Weights of a small mixture-of-experts language model, trained from scratch on English Wikipedia.
Experts: 32 experts in each of 8 layers, 192 ReLU neurons an expert, a sigmoid router.
Training: 738M tokens, 3757 steps.
Below are experts of layer 4 (counted from 0) of a mixture-of-experts language model. Rows are named router (the router's row for the expert), up (a neuron's input weights, with its number), down (a neuron's output weights, with its number) and show model dimensions 0-191. Each number is 500 + 25 x the weight over its row's rms, rounded and kept within 0 to 999. Numbers have three digits each.
After each expert's rows: a language model's description of what the expert responds to. This comes from a sample of Wikipedia text that the model never trained on.

# expert 15
router:517501511517519537539498525500515499538491491523523499534523502510514514532496486511507487551504486504494475484481492534472495511529505500487499441461463578471498512504557508511498507504487495511497545478495471555480481511539505502501477494482501503499484475504468554485590497509465510438539480486488484498494497458434502483483501528512510474529523510496548496470530508464524513495479520505515511480505480441466521507520509515458510508506530473518485549463483474486482463507513467460518520490498506475464489487499497503524475492523499481492505500494504500538447544521524467454
up0:501492522469541539482529481498487462511498462497544478464499514497495449498512482514445489522475475505516489540470489462518528492506521542450479493482482524475498504493529505498493462530476490511490512468461509526482493505459454499500500452489478541513505523479515521468511491477498495489510531488502502541521514454541525496522479503489483477499518516502477524511504477495529532506523511479520487472482508523466516513492485477494493474497473468511465479513538453509509487481492481467528538496500483503509558491519497495529515538484471449522453549424443527479465554521495449504
down0:521483489460453455464530519498478495476476512492514499511479483490452546528509499530499501489494503514507483467514552522487509518509457551518457532481533538514518483511508507458466470507444521487503524494472515511494523510460457543471550502534518508534490514509486533513520487544496474513477484459458489514465525492474503509500460521474501471500525495515485473517491505485513497524482482497501490505508462447535504529499473522538482509546474512504491478462489514467527470518456500481499562517503534512497536507501510509501536514515473533448496537535488471476493513549541526483
Final pieces of surnames and place names before a comma or bar, like Jeffer-son, Aguil-ar, -ville, -burg, -shire.

# expert 13
router:504491499546481504500502466492469510569474465510478529546520489507523525519481487523541471579480499506487512503464467483485527486526511486479488500472498528448527497489483507509476480480553472526525525450512507480480493486515527474483501529511507473509499483515475533485576526494471488497507483489498451501504471505493466516481489499523483469520503470520485483442494493503544539516516498504499517442505471501501524536514489510518522517521563504481493518492475488436496506487491490459513508454467509449511520507547497524464505461525539523472493511474522498519476503478483476488
up0:446555466480511510513514460510515525545506509538506518554521503491481501503435501466473485517507504498464506537456517485470513484478474496454505497461465529505475518489496485450498508449521484465509461480539521470482476463500511491485476536507490486507471487443502558513472508528515495442497497501522473511492495536545493492438474498481466507508481488544500508480491547511511535509520507497465493482503533510507469479549501474520508517556501500501506515471547547472514519500494499503512493476518508500504510467470534483476511510509508519497454510513528490487511536515463524533
down0:536497516515478466444443513454502472469458469453530510468498511476529501514507492464524472481461540489559468473510501511495474521458503495476521517505529506507508515504501487497505478512545491513495476509460467506483525537490505468474524537508487502509521462532509524529515524521528500515520476459469537465474527498449523469501506482483509491493523488513463477512477493472477507541490485469520477466514519503480477490475520502427470485507463511478529529504521488504514493551539488523494528477524524484512460488472496517497435508475505497486519483514467546522448501536494501509
Middle or final letter pieces inside words after vowel pieces (ru-n-ning, gras-s-roots, solem-n, par-k-s); also nationality adjectives like Japanese, French.

# expert 25
router:523525543501515491536516522501446486517478476467488475472505521512542515478457514473454516491484500520499501484473476524477520510521539500493487488516458504465512507484551470534506483506525478516498561497506475487476506517546469479467480529490471514534494486455503519511563484527497509497484481483498497513456487488445490495510507464494511487489501504481507511445474498487541519475499522500509505494485509486442516498527522499485541530451490467493487513449490519466487499462517430476537520493509485465485495500460492541498503496517502479491497504480480517482426452514544503448
up0:565474509549480487492452497500456518513464524491465493554504520547458477508492505511493470529474491535482483499534527528506491489560497500509515499497455519542449491491488510518497516471539518448539522474531525500505469505494470479521506508476478498504506521540513514485488494523490505532473473495510522537474513511525469474524506545499516506517553472522509484481468516494496517494554466522457525463538493479532480514464520483489506512495529485487510468506499505480514499480518516471512549503484531482486490570459516534513469495459490501501535523509523523528458462526503505521
down0:486524493506533487480517490454501510452500483496493524520472498482486523529506531500512516496520483510494530499447501517499508494449530539482492541488475436500491501506450493504471459450511491519504525513445504505516539483487479503482499494520486493503506495557501502543523493512506451452535512454538514492501461491503525519486527501499516486518491484485544456504494477538499512530506493516511488513456477500489541499553491538487483500457529510540460525462530464480508500495508486525522491479522502524538486467531477484521504523512485502493493480491511435542519582510514451525
Pipe separators between numeric cells in sports league and election tables, mostly after goal differences or scores; also semicolons and colons.

# expert 29
router:509467538521503529537521498459499502530494514519526484475509461560563491513501525470474520467469475482480567489490534506499531518522504481462550498511503506491505497463505492490478487509494478527499523494555484467494516493520502474491489468526504492552513474518464486467460499482511507507528479477484512509496438476496461494527526470483520480462469521496512483505495514476562500492490539493476511493478502493445492503510492473492537507518523496460518482484482491493549495511529505517491549479465525470499476504515497530445479485514535503471486544520484469518428523456495514482
up0:554519473546475550518522497500483500470512556526510484499448457529509493553521504527499521490498479512491521494508439492501529472473546476482491473495497471471524523480476506508497545463473462518497477501474500483478468510487494501491500484506516485469523509509456463475501493505514534521485504520478498526544482458493508493499579534513471466496496543554500518520471485524496501475480452510495516470535544489512497473510508483481511547511516520471494507508494507472556437517489467517474505478461480461485512491466490512512510506486511482467470515488514476532525515464522538509
down0:521519497487499474505516491462514535488520493509476493495439520493475560491457457511464477485475511469455525499519513539523489527571497476461504503540502465491510473519517530447502534525498516531512503470566462458499512515511488495526480509517521475522493485527461457476489502471506488508551452487488526499516509477520515499513485482522500492533511469453509478518462497526534468511491536477512469523536512516491521489493529493548513523525457498521448487489528468511489505441459518520515498499497528513474507501480492502508512513498462485459511474527481451520505465500475521511
Short pieces right after prefixes like re-, con-, pre-, as in re-gi-me, re-ci-pient, con-ce-pts, vice-p-re-sident.

# expert 19
router:500498529478479485496495473470457523528476524481516481506517531497515520436491515449455501478506502476493513513429444516518531531527534470486494520523506506500503481515515474498478512505497487489486538456512443502490523501544526471516510484465475501485490502465481480478491484466484548537487499503495509472477468537481497464533516509504496497468478495491485536490465506511527507457527567552493542469530520481474511541496527530474477514455489518496454502496486522497518479477525500487492512487499529472548467460496511526470492510525534496465520498527494464514468485484491548465
up0:482492478484513530494518477473492503502460503481532515505491528504462469497493501496482474527519473511493485487460508493513518520483529468446540520503504541456497529485474503490451546477503508480488472499515482484494496507508533501525517465500490463559493565508513511541478495464498480477487519530493455499513528514492505517540493516542493529487517526485463565508491498516538505511495542489497522471512487485507464501495507512521547529505521505533494494474429510536457552517524455469437533493507520511504530521523450517472532564532511486513488482471503508523473502490493503466
down0:478524530494521493500464505480530519467470492505457496477506512466518546531504541522515482525506512529533566522474488501502528494466510506534493435474510485488474504501512494476533533537478496475484489514462480507496495524494443446448526516531518500506514525495530520521505504480500521477482487486488485476510517520468477502463504486512474560499468472524516505500510482506498534508462460527454513506503537483515497555485521493515482517518517483481477441508456514484458538471486455485505530503497534464507543502538505518551526502531496537497471492507460517483515519504470466465
Bullet dashes starting list lines after See also or references, table separators, and release words like released, published, charts, chronology.